config = dict(
    num_hidden_layers=19,
    hidden_act='squared_relu',
    normalize_top_k=True,
    rope_theta=10000.0,
    tie_word_embeddings=False,
    init_std_o=0.00513,
    beta1=0.95,
    schedule='wsd',
    decay_fraction=1.0,
    decay_shape='cos',
)
Below are experts of layer 4 (counted from 0) of a mixture-of-experts language model. Rows are named router (the router's row for the expert), down (a neuron's output weights, with its number) and show model dimensions 0-191. Each number is 500 + 25 x the weight over its row's rms, rounded and kept within 0 to 999. Numbers have three digits each.
Before each expert's rows: "comes before" lists some tokens at least twice as common just after its tokens as in all text. This comes from a sample of Wikipedia text that the model never trained on. Tokens count by the router's weight.

# expert 3
comes before: " ", " —", " −", " \"", " +", " L"
router:471515498503490506484558509445491509536474553483533487499452535495464468519527522511478510501468469502500546484507534469530483501523541467491520509498467527509474483500505484513493447523511506515528527484502465507570519490494536532515468489495518527480483493496484494455521521496539501505474466502481480491513548495500498521487457506543486512460455485458467492497482504528495524488485495498498456515496468513476473516522461547444545559495526523490495498513525506466504533462497500459530500474483465510501519516499494494489510512452523496520520522560530521496488457509518509484
down0:548537452506513527504493489497535488497470469506539499488552487487527480505481546487481530520497466493491529462485496521513542462507435529528498490518538433461506492466536515535522494527535454508514497488529474476488493446500501454457494523495464497491494490477506500490503492462526544532476459518527509487486509500485516507522462495474503495480487534493467517492530524494497520503495453490494479483494486496506518488527503519534456487486481497498488473484459519523463515524525517503563480542494458515488476524489488486517530521516461486504488525487539521483460472562509529494
down1:536462520473499492486475499529493504554479502491482505549477457516510518479482457517488480480495437468487496512479520493476513545520518515532536507499521486536515543501459528546519499512520481482487456534416508504499499493541495505475503543521520462469487523519520489496544514467519497519494517439545482523519503492530479487485471510534512529471493528532496485528480459530558477451507495526484498478489519467539455490490500542521484470497500529501517528486537481484523508508493491546496491469501511521485492476471471521479466499512472467493479484525470515503518537495485484499
down2:490474493525506483543484500482519431506502541503504545486487527520520527466502496482528493478467462477492547500483522506475456468509445525500501479514522498481489475483480520488495486545516516490459496488516523552544529514502526469528558494475536503464471463516521529499502494484521490477484523493520477500493536532534506484477494464514518512491504554505523514465492485461494514482475476508506468533476460516515510463529480493518466521447519512477480494522490491492502517465448540520534472503495446473481516472492505485495527491521468474494473509477476514526430453476512513520
down3:494499497502501483505501450498488515479478529532495482459499491515479498520523543486543548475525511499489490516481462520563535521512504513506495465524495505487487564506472472521506496506473513477505471541490467465518480496512454511506516525485498466522494478508521537515494530503509499508523551509514470524453512519607482519480503509526537522478469480483445515498522480481515519555495483495530498500482484526539547488509488520479522459509500437496465505519489492532506487509505491512457545468475505483552496521515541499493482459487498500485535471490501487489483506503451519516
down4:492504490482455483484537474552499498512464502532535512471483461534513478505498496498491517471470520482498468491516515508495510494527506477481535532503528492472501463527500491541522505454466476482503536491527464486478502478513503487461483474481547480522479541488517517501477491498509502494534497496520499486508506499516498512458509531488538538512445444554464483485488502492468526490529512494469505465492495471447478498520535531466449491459480458457478514512472528521468457476521508508521547521549510470531494496505489469485502514471540451540481493471534503545483497489526499453
down5:494515534494539507484510500508475519496455521503535502483470479453496501455473509515468544516510500464511521502489491480529489490526490509462502452551509474450482490455464480454465511480527498509468509504459555510464534486501486534541480441489482516491507507497510482459482520460546518503505519485481474490525451490521535497501494502464523506509518505526509554524542514477476558437516471493481526467530516516499515479508507518479511453498498517497527501474481513551499503487488509517469467471518508508468474515465538513456492521497517495501523457505505544483526507513532481499
down6:519501508529539516533532489506486443534442536483507533487500507499470478499499496511539544472499485487486528477530513497499508505452533482465499464469503484468501520547528465485528513470482503448492531512502512484418537443486524497481492493553514490477486511497523500483488518505492550468503485493538517471517481517485529493514481517507483501524506485516507506468460520520460545507516511496488532452479538445473525486502496507495507475496454497502514497472518548530474572521467500491482487530512528504507466507496482519493507494485540489474532473472487507489478478493509464460
down7:518521518538495496511478504486485432467501494435543509461480526492497498528493484500451512492511489495517506492506466521486524480469511489514493481517515468532479477533487512557500539536512523497491534505511483462488538510466491490498498512502483511495510521530498499546503493553506513460513510480542475477513536520463511517467504541479454480528528523517541478501457464488493501472484486514522490557495549494477477468469490509527513503481522545462521493525475507500482527510515491487464509491489544522560481530496470551500522523519502460503488528491513504579500507522503476539
down8:482498496507477490504520507531510499537508477506494507511514516532506473479482532501520528506481514508508532524508469522501512530492502534483449563498508471465470518516492475514498491460472465489533479494489476463462489504461482479470493461431552528534499521480512453479497517514484510522502512515539468500487500482596498524484490530496553537489434445532473490494457491514478484522508484495538507523499508464455454487493516508487504476512500471467514514499505461518493472517493492553502469538486513505492496486508496474485453494498500449472506459493495510482471472506515510466
down9:506498512533526491476516500483497455466518486510488487502473467528506490463530503495514495480495477458518517494499477514509473518483551472522522499490502530532484509500497477517480486500535469502469544509491562532519512532526493572505489544505512499515517459511527501519459502537542478455496487520480508480516514504484525514507518500464447498468514575490471503528478436469461540492489500474482500507475492493525509553490437500487502510483474508520499527505522478520516502486493506442475531503512512501498520527481499553484502498525468553548511485507516540537467553510489511512

# expert 11
comes before: " The", " He", " In", " It", "1", "2"
router:528502478545477514504522525514467510539479508501502468499453541534493457495508514521554494522557515482527525506505568506493480491564536498495530467506505495519528459474486489491491480506493505505504568491526476501562518525509494536541485506490520512511505493456496504454521516502546525478488516494491454513501481512517500528493511482517489507457484468487435498519505478527467531472496499510502440513517512540511511510553530514452507510476497545514541487467486500487505492499502441439495517493465514496504538500532522495523504488473510480503510458509510503498515486489526470513
down0:533496496540519474523500504485484518491461503475540471506512523501510557496510535509509526512516542487526445467488524533497534519549501513492478471486531480468505476525502456513546519491484529482449525535518468528497518431502491480491490515465493496484502526479474562478528500494479509450465512484471514499504476473481524525478504476488514496510499506486530519521489459489505493445490485492512469508564507502551482519486497543553472479507485476472503496498511500510493562503501457504485507525498470504502510541523506478511526532496451458546495465533498525523459497507494479482
down1:489485524439489500482496484476510484497547463488495494505496467473491550488520520506486478490491567509490480511513493506511500509473514519481483496509489513494573474479502525534509488482485494468496456500505514464457478497485501498506477488533537504502522499519470474471509483512475480484514461479487535521498540523477476509504486547504492493488495465450525492498483482488506496563498479539518505464492550504475529465509505529489516571506450468512508544532521480516504469523509506506481490495480539470489441442452520474568514527495511468540492538493503506472532473498486494532
down2:458504500487531488508486477466533538493468483511507482505482518480469490484550505510502505470505503499511539513477513546516542529503508496471522496494509479508496512507491528543452479516522525486472423487496496517529495525480462502475481510526478509530527481464509478555480502515500477524486489539534507479511518500522494467520496478485481483515472488480480510446439455484499516475478486519503526445439508464482515530479506441492518500490490520515499517511468511497515465477490541512508471463517530514464513445468561519520518475428472502493515536493509464516510508524480481487
down3:516491483526443509478497492479538460547459475535500484507492516500526509530453501542493481568517504490521474463487551511569464509492485511461529500501486513483541533518516497492524497486524471491502481474469499487507513534500497475503506462522541520527506511531485514497469509475500511490525479497469488472484493494527472502528536419466450496530451519558504488520513484489482516519527511491496456484472532483504506444501483486489481513465510515514481457493519476493525486490440476522514530470475521494494453500525502486487463507487526514508495506514511485524495489522508440516
down4:524501465500537497482493551528506497501479504483517516481500500525513538480452488543508484511539506495466566532490473495511518516483504513497506490522530479507490502468516500484539507500483459476469498497509556481481524428545478487515475501482524528546456503474491423491520482494527508468489533424503513514484482515517489522452499499493496449502542501481495511542525507462503479510476484492470542489521496509514478492534509526538467504479455494496492483482469464492487477515492489521529501517508545505475504459503444513503506479525509469559484474491546499495523489508517475482
down5:515520479507518495505548568476482492486532470448533483538509488527519489469535489497505527454509508475505496495550511446477480522538529489470499509460517507506483499489468507492525508479484482506491496533464493439501492498510481499479469468513542511494521480504456549510501487474511480522518500493542468511517456509456528446506527521503483470499546514512522449513481494508513524522464500495505530491490515448475472462487517491470532522475491445502578486536495484514523498475503518506506533478481507504523484501475480540488517500557515525462528501513456477512494480489477500496
down6:464554487495483501499494519526533488493501542492500485487493523524477489433520494486524496492523520481471503524462455493492476509469492527492535520479498475491463492492519491544526467514475471504471460520507511522455538496503432520510448504495516485538506485495446461485461531487451482475415527471531526491534505473515508493479508481489566519450529511515497508462516526506489482505493500535476495462498472488525472460477491500498501514493456485509502504497461498481523469537502523512519450482527515470475472474529508479523465482471503517506483491518458475510519492506510515492
down7:508465453486489516482512490511516476492521512479528495499528514488459543499540501487448518494514468547542539524485502492502494529486534507441491533452511509438509512529485492459483511503482476504503483559480437488498491496493535466461491502462509500507481482478489499506489525460483524503478528457487509482521519517490466518423509484519515495523523522488524501497529549541511521519485517521488493472474517506498518485470521545510463561508509456543504509470554476500531496512485549463503509534509482485479537505474467484540485515501512527486514500498482457493486498494488510524
down8:509519553542531470498486502507501480456508504482496509522522472492460527497511477535487502491506504520479561504516527472475492536489501499485504485520496518499541479446526499513485518525510495533488410555490443467511514497491518508507511468461568495482491506539511511502486505488461513557526475513490495480503491502447454482523485510500493512510505497438495461487476485491532514521511474503533513473480535480532548499478513531538563521505486479504539499489513520465518506526496523511458516555526535486492485496480541495474497501514528494492473515491520480520506478496472516533
down9:494508550489502485460504502515517503505540461478508492495533525517499517470505540498516523492437494445479530493491535462524501494514474543506490473527483555459498548488520512483509540474504482489531488480475501514479529508484505500490494488439476535474574522498505526475479464529452478516537479530475516469525521524506506490512488515519514507541519542472467515518504513540486515490515525539492497503495508499446554517498510489477459524511518478529495521477500475464476514498508480534496496523522520466496439510513517554513511505458503538501501516505470458503490520506455533520

# expert 1
comes before: " ", "|", "3", "4", "5", " \""
router:501486492537479550471509509477528497518466511491533463513507529492451501526538530504492468504509513460517483518513517474480489488523509528518522520495516510490511445524544509471517465463504500532487551475524544515511512495449504518479486482439515506486512508498457509425513476518486538464441505466499471464469546494485522514485462489499474504482522480509494505498489529542504522477466501496505481516555503477475504538524482535467476512516483543494499474500500470464478488501494455467491477527506499525498488507527491513517485506442539527508491482510469502490511542514565477473
down0:505520486488518503500492499480519463543516464504505516509464498468473505503524504561527509517538472467509514483523507514491485486509474503523522458488469517488505464521508502501493467531497530494521490492497526541485434497483470492452509534516508484499487467534575485499524456484483541476513517530510536480480485512495510479523488536512494506536468485494511572468503486485497537519527519473541503465524544501489512458521523500465500499504479523490502496500497511502529457488494549532477487445516530540524466456494450504533516498509499531497500522481542506524506471485470443549
down1:559522479515485438488471529499510493500488508485498458514500473501498527478445514513467489528515495496492514495535508501514512523496484491512484462502495497536545524488516472465473506478497499528555483521515519454485528475487488505534457475498507496508490513534499508487463502531496505474471448484458540508507471471524478488494540459461467467496538481530540525497483482485535504511519492514474501530504512525553535472547470557528450495491488500489511477486540467497563500497496488531533483513504518539503490460562492526520464514535542501510509494511539520482497503513492461505
down2:474513527499531513483464510480520469550467513499472485482497507498527497483499492493477487505499484531479486501508487484505499527495466479512493500448482520507499516498503504510501504563504504528513457497495456498545468526489486487512499464465502521482501496504536578527492483497519504503575506469554492539500478484517460485490483515545472481504461464514501506473471490525479534530481490530467459472509517520478546539466498480491505513494481521502481549507506485530500506546445478503521500558470497480458494518531520494467499498465515489554501534498545460501498466452487464536
down3:468515485485516469493544490481512512534540568494493529569518508507471477508523522506512472495522488480488499494474535547494504542503487485501490467502504521483548514539527496520518526512465482524529491525509516524493496490475473515530510506502525530488550497537518523490513525517541547527497503535536494496486474518518473476536552500496479502580514455499480510446529490537473503531479508547506496495511485500511514555512523453520506535541496496504529511483449513515496489497501510507499492518482502490522541481482536522529487522478475529522515519508471493511557466509523530545
down4:462511501478539519546441500502494507433466506493535506512469512489492527541534471481511502445483457475512500542475510495483500493517459492493480484513477527465496489534429525514451483549507479530471509535471486477490514488521461511517526483510489462559479480472522484530491488512514508471509466486487505524503525498527482512481481488519533488472514505485491516511486487522494526510478458510505493497522517461496473483512520496509541484557463496449499528508492498551536516455484519516516513517517543514525474477528501522453510481528508445480514472461477483498538487487518485493
down5:475533501504523469518552485459516495482466503516504494515483495518538497505441532504506486500499484541437524502523481494496538512467503458527488482478503503510476514462549516540520543468515522511501517460450519468471504508513514525490507494520470508463448537483462507480440486509495489510497493490516523511441483517507516478476480493480511498506486486494498501519475435527497469511527469497468503495533490519512513452538509482490498524487509473533569526537506506495536479482494487540513468491492514531522456500492507496451469509513493566502513506544479477522480476459491501473
down6:463523495542461515480523527520503481487505494502469494522536543484525511510483481487537499482485488547509485452461535510502483491509500513471533494491480507516506537496502457512470489550564515530489519509469483547464554484552528489505470500490509526514487516543506540509523551477485501499521501444486510542523531485473446481497498459502539486533495497495502523534500527497502520500523521484478502505504508516514473479540505516479487529493515518567495440505531530527537548462489488488490502504507475480506510527516491546500470515496539533530491476469491511552475512491498533507
down7:482516496483519450494489479516456514484495475506476504479520480476495534511501486527479505488582492475496515493501508484469486510471484468506514420467557512447473504494473429501472560507502478479476492517497487509485466519505519473487510457529482483483497510489480480486500508514471519502523478520514524506487495535525487512526533488498518501493534476554500495562503463528521519528503527504538534516481464508460477484505519491531479536454549458469459458500488513491517541503484515520472546487515518500516538489501524448467479520508489526502498519492512500513512533516537510509
down8:519503509498506473502476519457487439499537510500495529486530497469479514526514538474489489493536463462509456511519490524484471544481507498486482502513496495520492501521543499524498539459548533493521517492489447507512513522520514466519502441504524458510499506502482495497511481549469524486529529479488501493489546463484508517518497512444502513452515529503508500491514520532503502494459488497503498486500459547495457506505488533524518481504504527482482441489483514493487495501483462485534467522483509504457464477563490485503522476535460532494471481511499582473453517508524465542
down9:492450510495494533486501512515538521512486522528462504486530516480505496522499492518482464478494508511460489496520509499528478510506498492501528471547484430493510482497523490486475522508553533555481537498460496484540534513489469478488492476464509503485485501521535503492509479523524503461520557484524520496560484491513507485478490532489499456477503538523530512491464459467471534481495503537479488467510528494491558496479498511503464522507461477507464540493489466470472505446471505524473530517504548568497528474521503495531484537487486487498502501510505512515466538475539448531